Below are experts of layer 3 (counted from 0) of a mixture-of-experts language model. Rows are named router (the router's row for the expert), gate (a neuron's input weights, with its number), up (a neuron's input weights, with its number) and show model dimensions 128-191. Each number is 50 + 15 x the weight over its row's rms, rounded and kept within 0 to 99.
Before each expert's rows: "mostly gets" lists some tokens that are sent to it at least half of the time. This comes from a sample of Wikipedia text that the model never trained on.

# expert 1
mostly gets: "|", "32", "93", "yl", "ull", "ase"
router:37 58 45 50 38 01 46 47 51 43 42 45 55 62 59 39 39 43 55 55 41 57 48 49 34 38 27 22 60 44 28 55 61 79 46 46 44 82 64 52 55 48 34 53 31 21 64 61 37 57 53 22 57 54 51 62 48 53 38 75 58 56 54 39
gate0:33 22 74 46 57 47 66 65 69 50 54 63 53 58 53 39 25 47 52 72 47 72 49 51 36 44 59 55 58 62 48 26 78 48 42 51 24 40 67 57 11 42 36 42 51 34 18 67 72 43 37 36 37 44 48 74 43 43 59 17 68 45 35 61
up0:50 47 84 23 43 34 49 39 63 52 73 25 47 71 42 36 56 49 62 82 37 43 42 46 49 63 46 40 42 66 46 38 63 71 53 66 40 58 50 74 29 65 37 46 32 54 62 58 46 52 53 41 57 37 39 55 50 60 73 35 69 46 47 55
gate1:50 64 50 44 46 59 42 66 61 46 77 67 24 55 69 62 54 51 22 54 47 18 41 38 29 67 51 69 61 46 64 42 35 27 48 53 70 71 66 49 69 46 35 40 54 26 52 41 37 30 66 15 64 42 62 52 75 45 60 30 61 53 20 46
up1:35 68 57 43 41 59 76 56 46 74 61 60 51 43 68 68 14 56 53 37 51 81 24 36 44 22 49 30 38 48 55 26 24 49 54 43 48 49 45 52 59 43 51 36 43 71 57 55 52 83 33 41 51 64 72 67 29 52 46 39 39 53 29 55
gate2:55 61 48 29 72 46 33 20 65 73 72 59 74 65 48 53 39 63 54 67 53 42 38 63 70 54 43 35 47 48 33 30 61 66 32 54 67 45 67 53 59 56 60 52 37 17 51 71 53 47 74 53 55 35 72 52 59 32 70 41 57 47 43 64
up2:66 55 50 49 73 61 39 40 35 34 61 45 50 35 54 37 66 57 64 30 63 41 42 72 47 51 38 38 36 33 53 50 80 50 37 28 54 65 66 46 42 52 46 25 26 46 59 46 46 25 22 63 73 49 39 60 45 43 55 49 54 50 52 50
gate3:60 34 73 48 55 43 44 58 42 49 43 51 23 56 22 51 78 63 56 43 58 58 45 39 50 46 57 34 52 21 63 54 67 29 70 52 39 44 49 54 18 41 66 37 24 52 45 50 44 63 51 40 82 47 36 36 68 60 40 51 59 69 51 41
up3:51 29 69 26 88 33 60 36 41 50 23 58 46 63 59 60 34 69 79 64 68 40 54 65 58 54 15 36 13 61 79 46 35 50 53 50 54 38 57 54 81 81 67 68 72 51 32 37 40 59 42 59 42 54 73 39 67 51 80 27 39 57 30 44
gate4:30 64 50 34 33 55 45 47 27 35 49 39 51 37 38 48 36 43 41 49 32 38 55 50 39 48 49 44 35 54 58 75 88 21 76 60 63 44 62 58 35 59 55 46 36 51 59 52 39 57 36 43 57 52 55 22 60 50 41 63 61 61 69 79
up4:45 67 31 55 73 70 48 66 54 58 39 49 50 60 55 62 49 44 25 36 48 32 38 40 38 53 07 51 54 72 46 83 49 32 43 49 69 48 46 48 61 53 37 78 33 45 61 42 63 42 63 75 54 55 67 62 56 42 00 37 33 59 57 56
gate5:41 56 54 38 44 71 67 67 44 57 68 58 36 47 53 65 50 73 69 60 46 26 56 45 68 44 55 69 46 53 30 34 74 47 61 33 54 65 33 41 55 36 83 64 59 52 72 65 32 45 47 45 57 33 76 43 56 71 78 53 54 29 44 36
up5:65 25 69 25 67 97 23 47 62 55 47 38 21 55 29 47 54 35 28 64 38 53 54 27 55 53 51 49 42 73 57 86 14 71 52 43 47 64 34 34 37 63 44 46 63 56 41 53 86 39 56 43 49 77 33 67 66 72 41 44 44 45 45 66
gate6:52 72 30 42 66 46 41 60 40 55 49 60 39 15 61 48 37 40 46 35 27 61 44 43 52 37 58 55 45 60 72 56 58 52 37 56 48 62 73 47 42 41 65 39 64 23 32 21 72 19 38 51 40 55 47 30 47 51 51 44 61 59 33 59
up6:45 36 38 31 50 60 42 54 52 66 42 59 27 45 31 42 36 27 41 53 36 66 49 73 74 45 32 61 77 12 45 40 38 49 48 43 35 72 35 68 48 40 60 57 63 53 25 57 54 58 66 55 28 48 18 83 55 41 32 34 33 40 51 49
gate7:61 59 62 56 55 46 45 41 59 68 54 70 34 57 44 82 62 62 49 57 52 58 63 54 36 19 22 28 30 56 44 52 37 43 71 44 55 40 49 61 62 54 67 52 73 29 36 28 52 54 69 67 43 47 28 62 43 47 81 46 35 46 50 22
up7:71 80 42 52 43 17 48 64 43 55 47 31 27 61 55 46 40 50 54 51 67 49 29 58 54 16 53 70 65 52 51 56 53 47 53 53 53 50 34 40 33 70 59 55 20 36 33 75 57 46 44 53 46 54 28 64 43 44 56 78 41 66 83 71
gate8:51 30 63 76 27 42 59 67 57 38 56 40 46 53 42 86 49 59 33 58 51 44 58 26 78 81 79 51 36 42 61 53 94 39 45 23 44 89 41 34 21 54 37 58 65 40 60 61 38 75 49 59 53 64 85 47 49 38 71 68 39 41 82 29
up8:45 66 28 48 46 54 26 79 47 58 43 52 64 36 70 52 66 67 59 61 62 49 53 29 06 40 25 57 74 32 44 57 20 51 37 45 59 59 47 44 71 41 59 59 48 59 46 52 52 64 75 65 82 52 62 67 44 26 62 56 56 49 44 63
gate9:67 69 34 72 61 55 40 52 17 53 68 62 55 28 53 96 31 58 72 54 78 53 71 57 43 22 66 64 65 42 35 29 61 25 78 45 64 43 52 45 42 72 53 45 36 46 49 38 69 57 50 40 41 59 67 64 59 37 34 38 34 42 32 72
up9:60 63 36 43 65 51 44 65 49 47 46 57 28 52 58 75 36 46 39 64 53 39 56 46 50 61 69 55 43 66 49 47 35 64 27 74 51 29 57 53 53 60 51 47 81 47 48 40 33 51 60 36 61 72 74 59 32 53 56 20 58 34 53 65
gate10:33 77 49 75 34 54 44 65 25 45 38 67 68 64 42 40 54 44 61 32 67 38 77 30 68 59 29 68 46 55 67 39 27 33 21 57 68 22 58 51 50 30 77 74 46 63 61 59 30 52 23 60 67 50 54 34 45 48 45 49 18 57 26 50
up10:42 31 38 49 57 31 58 31 48 56 55 44 40 57 45 59 32 32 34 54 61 82 58 43 64 65 65 32 63 15 61 47 42 61 52 66 22 29 37 52 27 12 60 44 33 37 41 51 58 67 52 39 39 57 31 59 65 27 67 44 42 49 67 55
gate11:37 51 55 64 45 36 53 56 35 63 65 68 84 72 58 53 55 06 44 37 77 32 83 50 42 51 52 53 40 34 50 37 41 51 22 33 55 27 47 29 56 46 64 53 57 46 23 52 40 44 14 44 55 62 33 46 48 32 45 39 65 37 32 65
up11:42 57 58 29 57 38 37 56 43 49 09 62 45 45 39 44 46 29 34 49 43 65 31 41 12 60 55 29 63 62 64 43 41 50 55 33 56 62 64 65 21 42 55 32 72 63 44 43 80 63 60 48 68 34 48 55 46 37 46 65 25 63 45 51
gate12:54 32 43 62 39 33 20 25 51 38 41 42 50 67 35 76 71 39 42 69 51 57 42 38 63 69 61 54 60 46 55 62 49 43 19 67 51 58 50 63 64 39 38 32 71 30 56 78 51 39 69 55 52 48 52 25 69 54 39 49 59 66 27 47
up12:26 80 63 50 73 52 60 88 38 38 00 71 32 54 48 41 35 77 55 35 34 36 40 51 30 57 66 50 57 61 79 39 62 43 60 20 54 52 48 44 57 41 60 81 32 85 52 48 24 71 52 87 53 54 39 36 30 65 48 21 42 60 70 60
gate13:44 41 54 46 61 38 59 71 17 62 53 60 59 57 25 53 25 44 32 50 46 77 37 35 36 52 70 47 68 39 64 36 52 59 68 46 49 53 61 67 62 26 41 42 48 63 05 64 81 72 37 34 73 54 65 37 58 56 60 49 11 35 48 82
up13:67 30 36 34 51 53 62 21 59 70 56 73 61 44 35 36 47 66 76 34 51 57 38 39 39 41 39 64 51 70 58 23 60 51 49 30 37 47 42 58 38 32 67 35 65 22 41 74 55 48 40 43 71 57 32 79 15 29 69 39 31 42 44 61
gate14:45 62 68 72 74 73 23 47 39 62 50 54 61 63 42 50 23 42 70 48 33 51 75 41 32 43 40 48 46 44 58 59 60 48 50 71 37 73 45 63 38 49 37 42 64 48 39 49 63 55 67 36 62 49 45 58 29 36 43 37 58 56 70 64
up14:59 18 60 28 68 54 73 62 69 20 50 63 75 61 53 64 38 28 18 52 55 40 48 81 43 61 48 53 44 44 45 46 31 36 61 44 35 45 55 51 44 28 51 52 56 41 29 24 67 56 76 32 30 42 47 71 45 46 78 60 53 37 53 63
gate15:54 50 44 30 92 64 27 29 51 63 76 48 49 28 67 67 36 36 57 41 55 55 27 40 42 49 62 37 50 41 43 28 20 59 41 72 55 43 70 37 46 24 68 51 78 73 39 53 35 34 65 55 40 55 64 28 25 47 37 54 67 54 48 39
up15:53 57 39 45 37 13 44 52 41 37 61 51 57 50 61 34 27 47 49 44 70 38 00 40 58 54 60 42 44 46 47 84 60 61 54 38 35 50 15 54 68 69 23 38 42 41 54 53 53 32 37 35 26 47 55 21 66 31 69 52 58 52 38 48
gate16:68 63 38 18 59 26 37 79 35 65 44 30 43 48 74 43 35 37 53 56 53 49 42 39 36 69 73 67 34 49 54 34 43 41 65 52 64 44 43 61 43 78 22 45 56 58 70 37 23 46 49 43 64 61 50 40 23 46 15 65 25 74 50 48
up16:61 51 40 39 56 73 48 28 47 46 21 24 75 31 54 48 39 50 57 24 38 42 30 62 46 49 62 24 36 37 28 66 55 50 56 73 58 66 33 33 46 28 64 44 69 50 46 14 47 37 59 21 50 46 45 63 44 60 39 47 22 59 69 22
gate17:57 64 44 38 55 55 55 71 43 52 56 59 45 33 30 38 61 41 83 39 17 49 75 69 49 30 43 49 45 52 76 61 37 84 25 47 74 62 51 69 50 23 53 63 37 53 56 86 70 32 47 62 64 59 70 59 54 75 51 33 50 53 45 55
up17:72 26 54 57 46 35 62 69 61 43 05 39 58 69 73 55 44 43 41 46 71 45 65 46 57 46 65 76 49 40 49 28 56 47 82 57 25 64 44 41 20 39 53 55 72 46 53 07 12 55 56 63 42 27 29 30 58 35 74 45 42 44 22 15
gate18:68 70 55 28 78 36 59 41 07 63 47 57 40 44 43 56 42 42 71 51 44 36 42 53 36 74 35 69 34 43 44 58 60 44 47 49 50 48 48 71 99 63 48 39 48 71 71 47 48 48 63 29 62 55 41 55 91 54 29 49 31 45 49 41
up18:53 38 58 49 58 47 83 60 36 62 13 45 82 61 36 54 40 56 49 51 68 36 30 41 66 48 42 37 40 51 56 52 63 63 58 53 66 46 17 52 25 46 39 53 28 49 59 24 16 54 44 42 55 57 43 44 56 69 60 44 61 60 96 89
gate19:47 48 54 40 44 56 54 33 65 75 60 41 27 37 49 25 58 60 52 34 42 52 64 31 38 35 15 56 54 39 67 46 64 37 51 49 47 49 45 52 54 21 40 58 42 31 69 60 52 32 54 42 36 67 46 11 50 50 62 32 81 29 56 34
up19:48 48 96 40 55 51 36 36 31 43 30 71 40 50 79 36 74 56 36 36 55 73 41 69 48 62 51 55 15 72 41 80 27 59 63 36 51 70 65 30 60 34 56 55 65 37 64 55 43 34 68 50 47 42 64 43 62 73 45 30 54 49 40 35
gate20:65 25 37 43 51 75 48 20 39 56 91 77 30 73 46 31 38 27 65 41 46 60 56 69 11 70 72 44 22 33 41 64 52 66 56 24 23 64 94 45 59 28 56 46 50 32 55 35 59 28 30 45 99 34 46 65 41 35 55 41 17 34 51 72
up20:62 68 32 43 46 42 65 10 41 49 68 56 44 40 59 55 47 33 66 55 58 56 39 39 32 54 78 57 34 04 68 45 46 57 41 49 53 32 77 69 34 57 55 49 51 45 45 76 54 39 74 48 49 67 39 49 38 43 43 50 40 48 60 74
gate21:30 47 60 54 42 51 39 37 58 38 79 61 60 48 37 45 51 33 54 33 52 45 32 59 54 75 53 28 64 56 40 51 42 55 36 33 42 27 39 83 43 35 60 71 42 49 33 62 41 61 56 57 24 70 56 55 48 50 28 08 32 61 28 39
up21:67 67 28 31 36 89 77 74 42 14 29 53 42 62 60 32 39 45 57 48 29 73 67 58 61 41 57 35 46 49 61 55 47 49 45 40 58 68 48 27 58 62 43 39 65 48 49 37 65 47 51 60 67 24 65 49 81 58 44 20 78 13 50 56
gate22:60 45 33 61 29 70 20 89 52 59 56 40 41 66 49 44 57 60 49 35 62 71 73 47 27 65 59 44 83 74 35 60 53 43 48 85 54 35 67 57 57 75 56 49 53 46 60 49 53 52 64 44 58 61 67 77 74 52 62 41 70 38 28 32
up22:53 72 72 51 36 40 65 78 83 53 41 65 36 54 82 30 53 44 44 52 28 57 55 50 64 61 48 40 53 43 51 55 49 50 45 27 70 59 47 75 58 52 71 39 38 49 38 49 45 31 25 97 55 68 54 63 42 64 44 37 44 46 45 49
gate23:52 40 53 39 58 48 52 49 29 65 76 43 35 64 43 74 33 63 81 64 23 45 72 67 38 47 76 45 55 38 57 51 51 47 63 34 71 63 21 64 47 43 41 61 51 58 57 65 58 18 42 58 59 31 66 50 80 69 55 30 27 48 26 83
up23:43 66 49 58 51 53 55 59 58 43 43 14 63 49 67 37 35 64 61 19 46 49 59 33 45 20 40 40 76 77 42 46 11 46 74 82 37 57 42 47 34 49 67 42 54 45 41 24 56 45 52 30 54 50 31 74 69 43 54 40 49 50 87 29
gate24:33 10 60 73 41 57 69 42 32 45 67 76 74 80 45 37 58 53 48 60 58 62 55 24 56 61 67 35 54 45 31 65 51 55 77 53 33 43 66 71 67 49 47 62 68 46 56 51 51 68 68 55 51 61 34 49 59 57 65 39 36 35 41 51
up24:51 35 42 71 39 52 80 49 51 52 51 37 52 54 40 61 37 48 40 55 52 33 72 64 54 32 42 48 58 47 81 37 51 44 48 45 50 92 44 67 15 60 45 40 27 67 62 41 43 21 38 61 46 44 57 39 47 15 31 63 42 54 37 47
gate25:32 62 32 62 66 42 20 69 50 34 64 39 49 99 40 56 54 50 57 75 38 10 11 57 52 78 54 92 60 35 41 55 55 29 40 64 69 17 48 64 42 44 52 50 14 56 40 74 40 69 30 36 44 70 61 49 51 40 62 24 62 56 55 69
up25:69 60 31 37 52 48 38 53 51 82 41 41 67 52 37 53 91 38 47 66 52 52 54 63 57 33 69 42 26 70 40 76 61 74 80 58 33 74 60 65 55 74 62 47 64 31 65 24 40 40 34 46 44 23 54 73 56 56 26 56 75 49 60 43
gate26:81 37 16 21 53 33 28 58 52 22 78 58 46 25 47 45 48 56 48 45 71 41 49 39 72 40 48 59 57 67 40 50 36 66 48 57 43 89 56 39 44 55 73 52 64 16 36 30 54 50 59 42 78 50 69 70 69 37 57 41 58 36 35 56
up26:36 47 61 47 38 56 69 48 52 27 17 29 42 06 58 56 57 33 39 81 45 29 51 49 74 53 44 44 52 34 63 45 68 45 48 75 42 46 19 41 74 62 59 51 19 47 47 72 34 55 60 43 64 54 51 32 60 44 34 68 58 37 52 44
gate27:38 79 76 42 72 56 69 75 16 64 43 32 55 74 56 63 48 54 58 52 52 67 69 51 46 42 36 49 63 41 58 14 66 50 68 45 67 38 53 58 46 56 59 42 79 61 43 36 48 40 51 29 48 48 35 71 63 28 48 50 39 70 68 43
up27:42 27 75 46 64 58 34 58 74 55 74 74 56 36 57 63 74 44 46 45 37 43 49 87 60 53 48 45 67 50 58 50 11 41 22 41 54 27 80 54 67 37 38 61 62 59 39 49 38 65 54 74 41 77 50 42 22 54 71 60 44 59 60 81
gate28:29 27 54 38 56 62 52 47 37 41 38 76 18 18 53 98 34 40 43 32 59 84 74 44 33 31 22 41 41 41 28 53 35 54 57 37 70 75 44 56 43 56 60 29 57 33 51 60 51 46 50 49 49 56 60 77 63 46 69 43 49 49 26 51
up28:73 72 45 55 45 65 53 70 27 51 62 59 52 18 44 39 41 75 44 56 51 49 33 64 43 66 38 49 62 45 44 62 36 71 33 33 74 43 66 33 35 46 51 30 37 66 51 20 33 43 60 75 28 43 64 52 67 42 70 52 39 36 62 32
gate29:38 48 46 63 30 20 46 54 34 59 41 54 54 47 26 69 29 67 60 51 56 43 76 52 54 28 50 74 46 39 35 54 71 63 43 37 48 65 42 48 44 56 42 64 47 57 54 74 43 37 38 48 65 40 74 41 14 54 75 33 38 14 25 57
up29:64 41 40 68 28 52 50 67 37 52 42 38 30 61 40 51 28 55 34 40 46 49 43 57 64 19 40 35 51 39 65 59 42 45 47 55 67 55 38 46 68 77 57 49 49 83 42 72 56 40 44 42 48 27 46 45 53 71 53 52 43 73 48 59
gate30:44 43 45 44 66 52 51 31 51 67 38 61 41 46 53 49 56 47 38 77 67 37 47 51 56 32 27 72 34 46 42 51 60 23 27 39 65 29 62 29 62 45 37 54 68 57 71 48 51 69 30 72 64 52 40 57 51 63 41 72 41 45 69 35
up30:56 36 46 36 58 47 60 44 68 71 75 71 71 34 57 67 50 45 69 58 48 40 35 78 52 51 41 31 41 58 66 27 41 56 75 38 56 65 43 48 49 43 38 25 49 70 47 31 70 72 65 61 54 43 40 70 31 57 53 55 29 54 37 41
gate31:58 37 35 58 37 33 24 73 50 57 39 78 69 50 65 35 58 43 58 13 64 05 49 58 49 60 50 55 32 58 57 52 48 25 79 51 46 51 78 43 53 46 45 44 62 49 66 51 60 54 44 32 43 54 61 45 51 52 35 50 61 44 52 77
up31:59 44 57 37 37 28 88 47 77 75 38 37 64 43 47 45 75 54 42 36 54 50 59 30 37 26 58 48 56 45 45 42 45 72 12 40 38 66 28 87 51 42 58 69 56 50 14 76 51 62 39 62 32 67 71 52 20 56 53 29 26 53 43 56
gate32:62 94 50 33 74 54 81 62 47 58 40 29 54 51 46 49 44 57 49 35 40 84 60 48 41 58 54 46 61 78 49 72 55 23 49 81 32 49 34 28 34 39 60 69 46 39 55 34 62 61 55 58 31 72 31 46 36 50 56 53 61 76 37 41
up32:56 51 45 47 69 50 79 57 46 72 37 66 80 38 75 38 57 54 35 65 69 50 67 58 46 96 28 36 14 59 48 35 49 43 46 49 37 61 43 49 73 60 35 51 75 44 59 44 54 26 68 74 53 15 50 58 33 72 62 43 31 36 61 39
gate33:39 62 63 87 65 66 65 65 33 65 60 55 43 53 49 59 33 54 48 46 59 51 30 58 56 65 60 31 58 55 83 58 36 29 43 49 63 35 24 36 45 57 44 66 49 44 46 43 57 58 57 56 27 69 45 58 76 21 61 27 56 52 48 49
up33:77 31 59 31 55 66 43 63 45 52 71 74 60 55 78 74 59 36 68 70 58 51 31 60 60 64 55 45 47 45 65 59 45 78 46 48 67 67 41 37 79 68 50 37 60 51 32 26 49 35 30 38 33 31 53 57 70 30 39 40 54 24 73 37
gate34:74 42 44 56 27 42 52 73 46 58 45 70 36 43 59 49 38 49 25 78 71 55 52 71 64 69 36 41 47 32 49 43 41 68 60 39 57 70 29 39 10 52 52 46 64 23 58 61 98 59 66 46 44 59 62 48 42 24 52 49 44 42 74 44
up34:43 46 76 64 62 20 81 35 66 65 55 40 49 48 65 55 44 49 70 49 64 48 55 57 37 45 32 35 57 51 47 55 62 29 70 35 18 56 52 62 64 71 50 45 37 30 55 42 61 47 73 58 57 75 56 33 27 68 58 48 46 88 66 53
gate35:59 47 47 52 66 49 49 66 68 47 51 57 67 79 79 62 49 57 18 27 67 54 72 43 61 58 48 74 29 59 38 62 61 45 74 38 53 48 36 65 46 58 60 49 81 29 56 38 55 26 36 66 58 61 53 52 41 52 43 60 88 28 57 71
up35:40 47 86 52 65 30 66 46 53 32 46 60 39 49 60 62 35 30 21 80 77 52 45 49 38 50 36 56 61 84 28 62 41 31 38 53 51 61 52 45 51 30 47 62 47 45 49 49 58 40 65 62 69 59 82 76 56 52 27 34 55 70 51 46
gate36:35 62 53 55 56 72 56 40 43 54 42 47 49 79 54 34 46 38 41 47 54 44 55 32 55 39 35 54 50 54 53 86 47 40 62 30 61 78 46 50 49 31 65 43 61 46 40 53 50 34 51 43 62 48 88 51 37 16 53 47 23 83 49 50
up36:49 62 67 49 76 82 54 53 65 25 76 60 80 72 53 39 63 71 36 56 57 60 47 40 58 79 57 55 37 64 67 33 32 59 47 36 67 37 75 43 37 24 74 37 57 46 62 56 46 51 68 34 62 62 75 58 63 15 54 43 40 39 30 32
gate37:75 70 65 48 47 46 46 01 27 47 50 84 55 41 51 37 44 76 77 67 43 43 26 48 29 67 40 70 42 65 46 23 83 37 55 56 48 44 27 49 66 69 24 37 32 30 23 38 51 73 42 57 34 62 57 30 53 48 43 49 63 41 55 71
up37:69 33 45 27 30 31 63 24 65 48 49 41 23 42 50 71 49 71 45 47 50 31 39 48 39 81 46 80 40 44 51 48 48 32 63 63 21 17 33 47 72 81 78 43 47 57 47 36 42 59 40 22 41 35 35 40 23 40 27 66 58 66 33 73
gate38:71 57 65 33 53 64 60 57 53 29 48 60 63 42 51 40 36 53 65 56 62 45 51 44 41 83 66 59 35 46 37 25 57 42 67 62 54 48 15 58 54 56 65 61 41 53 72 39 60 69 48 45 69 83 39 70 50 45 56 37 25 30 58 41
up38:29 43 53 51 66 50 95 57 55 39 42 34 83 22 54 59 67 70 70 47 66 69 40 56 28 32 41 57 39 50 54 62 48 76 33 26 75 65 64 64 62 19 40 63 71 53 41 39 57 33 60 56 72 49 33 46 48 68 55 51 51 93 45 50
gate39:71 49 71 51 36 49 59 53 54 31 55 57 21 29 57 83 49 63 44 45 51 29 62 37 60 21 49 54 51 54 78 37 62 52 52 50 43 75 11 63 26 41 58 37 46 23 53 63 71 56 64 36 40 16 49 62 69 63 59 56 59 44 38 56
up39:44 47 45 43 28 69 73 69 39 94 81 55 69 84 34 40 55 46 37 69 49 47 55 65 73 60 53 47 14 54 01 70 34 48 70 51 65 64 39 31 57 76 50 85 73 38 72 40 41 52 44 47 42 41 35 81 37 65 24 37 30 52 71 37
gate40:62 29 40 49 62 59 78 35 46 69 53 40 67 51 47 65 63 61 42 25 75 28 52 49 42 61 62 68 25 34 38 48 59 41 70 49 67 51 52 83 39 66 39 30 53 59 68 63 30 63 41 49 24 34 31 55 31 39 68 40 57 61 49 71
up40:53 56 53 82 34 53 32 37 62 31 91 41 65 25 61 18 58 41 46 71 56 32 41 59 44 45 48 55 26 36 55 42 76 76 40 47 47 57 74 36 55 14 32 49 49 50 41 59 44 70 63 54 73 60 71 45 63 64 67 85 53 34 68 63
gate41:39 62 38 71 65 81 57 35 28 50 50 63 96 75 76 45 52 44 47 57 73 43 33 57 29 66 47 73 56 27 55 38 39 57 52 22 12 56 50 38 42 34 32 42 51 58 49 46 61 59 59 33 60 51 56 58 78 64 46 43 54 70 57 68
up41:22 29 43 61 63 62 63 56 60 22 63 23 81 55 36 35 52 22 44 80 52 76 36 63 26 72 64 44 61 42 50 76 23 58 59 41 42 29 54 36 30 42 48 74 36 52 53 49 66 57 66 38 38 68 40 68 33 21 52 49 58 58 53 71
gate42:58 52 23 50 55 53 46 40 33 69 54 39 84 69 49 58 34 77 67 59 64 62 45 41 37 46 53 56 58 77 34 58 46 39 52 60 52 69 51 48 44 57 48 73 44 37 52 88 53 30 48 55 67 39 46 52 52 54 51 30 25 33 52 55
up42:52 47 66 41 14 34 29 31 42 49 50 72 44 30 53 58 78 48 48 50 80 33 61 48 22 64 42 54 32 46 44 36 33 73 51 39 47 32 40 58 60 59 32 31 45 48 33 23 67 49 55 29 49 76 63 64 45 32 65 60 28 43 68 66
gate43:49 75 63 65 51 64 74 45 38 66 42 53 30 48 31 51 08 49 52 41 57 46 57 44 48 56 73 47 72 27 30 33 67 32 54 46 42 48 46 48 52 50 49 42 45 47 42 39 48 58 66 43 79 57 46 44 54 67 56 61 59 34 58 18
up43:58 50 46 34 42 43 66 52 58 44 60 61 18 69 62 48 81 53 47 31 68 19 58 64 44 61 54 49 39 39 31 58 66 49 48 18 71 62 69 37 45 48 50 68 68 35 48 33 44 49 14 53 48 16 48 56 65 41 46 56 37 53 45 59
gate44:33 50 29 44 51 49 58 43 49 51 48 56 48 58 86 42 32 65 70 63 56 63 42 40 61 69 68 34 44 75 49 37 58 46 54 68 51 63 67 21 56 38 55 38 45 55 55 61 41 46 56 35 38 68 56 77 44 45 89 48 37 21 51 44
up44:24 41 38 58 65 69 42 54 51 79 50 15 53 24 38 70 48 56 67 50 49 41 73 56 89 47 39 14 59 33 45 32 57 52 43 73 31 72 80 48 35 52 37 18 46 31 32 53 51 51 53 41 46 41 42 56 70 70 34 66 24 67 46 64
gate45:57 48 53 57 48 24 28 40 60 66 41 62 23 42 41 45 37 38 40 69 71 64 45 44 62 52 73 67 56 37 32 41 72 61 47 61 15 23 59 63 62 56 38 76 26 35 43 60 52 55 42 30 42 42 72 47 54 68 31 24 40 60 41 39
up45:25 48 63 52 48 42 61 56 65 64 51 28 79 59 60 78 41 69 52 71 27 48 73 52 80 55 57 38 51 79 35 27 62 38 29 36 79 57 35 66 14 51 38 50 29 68 64 61 62 62 26 30 50 57 76 34 57 54 51 36 74 55 39 63
gate46:35 15 25 61 51 48 35 63 45 39 34 40 54 17 51 40 49 49 57 44 52 50 52 52 45 60 61 53 33 60 54 40 39 49 62 52 30 58 44 61 67 61 57 19 66 47 37 59 48 38 52 47 59 73 73 52 57 53 66 38 22 57 58 58
up46:68 79 46 43 52 54 49 54 26 84 47 70 34 61 40 29 80 54 42 21 50 29 30 37 85 66 54 46 51 52 35 27 36 43 45 63 60 61 44 65 50 62 49 40 66 67 08 69 54 69 64 42 30 73 51 59 31 37 22 46 55 49 35 49
gate47:61 43 57 59 32 62 46 56 49 51 49 91 33 23 42 82 39 67 75 62 28 58 67 62 55 21 32 59 40 35 48 61 55 55 70 45 43 32 58 52 39 81 29 44 49 50 39 50 68 21 39 64 51 56 34 59 68 63 38 64 56 43 67 22
up47:62 61 51 62 74 25 38 69 64 15 29 36 48 36 47 78 35 37 70 64 40 39 67 26 48 33 53 64 44 62 44 45 29 70 40 61 49 76 73 71 24 58 47 50 28 78 62 71 49 59 40 61 69 76 42 45 46 81 43 43 47 61 32 37
gate48:69 54 64 45 57 53 68 31 34 32 52 56 53 51 39 46 30 65 65 54 48 42 65 56 53 67 59 59 30 37 61 67 62 52 31 53 76 24 63 41 82 61 60 33 41 29 31 56 53 63 55 23 45 72 58 73 64 55 67 27 55 75 50 51
up48:32 74 32 65 37 48 44 63 42 61 27 45 50 44 48 63 47 57 62 45 50 30 53 52 40 31 40 55 61 57 61 38 37 32 62 73 42 64 43 73 52 37 38 41 45 61 43 44 61 54 42 59 75 39 57 57 67 47 32 42 31 45 50 64
gate49:58 61 64 57 46 59 85 48 65 61 61 15 38 60 52 71 51 54 31 52 48 43 42 42 62 80 68 39 68 57 41 26 23 59 43 29 41 26 73 27 38 52 58 37 32 56 55 72 55 49 15 30 45 55 64 63 61 17 79 50 56 19 61 32
up49:47 22 26 50 43 56 79 45 60 46 49 35 30 47 67 38 62 71 56 66 60 41 46 16 54 38 68 40 76 53 39 59 56 52 62 39 46 37 68 58 65 53 66 53 23 35 52 47 43 50 69 49 68 57 59 43 52 72 70 43 48 67 58 42
gate50:37 61 43 43 63 46 45 29 58 73 60 61 41 76 71 47 73 19 46 83 49 37 42 63 44 43 41 66 62 51 43 74 63 48 55 58 77 67 39 45 59 60 56 66 76 29 50 63 85 43 45 75 49 77 59 60 51 59 56 56 44 45 64 49
up50:51 40 25 68 68 54 41 37 67 39 83 57 91 20 39 40 65 64 43 40 67 57 55 56 42 54 49 35 61 45 31 31 27 36 50 12 42 48 34 11 64 38 57 31 47 83 45 50 49 51 53 38 45 73 28 61 61 59 38 57 71 43 64 56
gate51:31 67 57 40 51 54 45 52 33 79 31 67 49 42 72 67 69 46 53 57 88 36 48 46 55 67 64 35 46 56 40 56 35 30 58 53 65 50 58 34 65 39 71 35 72 34 48 03 79 13 42 51 58 59 27 76 45 62 59 23 52 41 68 58
up51:60 59 74 54 40 69 27 46 51 08 29 67 51 31 44 21 49 42 51 29 57 38 65 58 38 45 26 43 61 49 56 50 44 51 33 72 40 62 60 61 37 66 26 32 22 55 39 21 31 50 54 80 27 24 71 46 21 69 66 46 19 62 54 38
gate52:43 48 16 34 60 40 34 33 38 58 36 53 43 48 48 58 59 63 40 36 69 38 48 51 40 41 43 36 34 51 67 53 66 37 72 64 58 45 74 63 42 63 51 59 50 52 61 19 63 46 62 40 38 62 43 27 60 47 77 67 49 52 34 40
up52:58 45 46 85 41 78 69 58 42 58 47 54 57 62 36 37 53 70 37 50 41 38 70 28 52 71 50 75 90 51 50 54 57 49 64 43 36 42 38 49 58 35 52 34 56 35 46 28 33 41 16 73 65 69 20 59 55 95 32 34 58 57 57 25
gate53:88 56 55 46 33 53 84 29 39 73 51 51 35 73 47 81 56 50 27 60 55 60 57 82 68 83 50 51 60 35 36 63 57 52 42 61 37 44 35 57 47 43 52 43 62 64 82 18 47 57 43 40 86 67 70 40 38 30 54 49 47 55 64 84
up53:57 38 58 70 29 60 60 30 14 58 74 35 57 54 78 64 38 25 53 36 52 50 71 44 53 55 33 72 59 44 55 45 68 54 73 60 49 42 32 14 49 23 51 30 67 48 73 34 42 51 29 45 66 37 23 47 51 70 33 35 71 44 32 73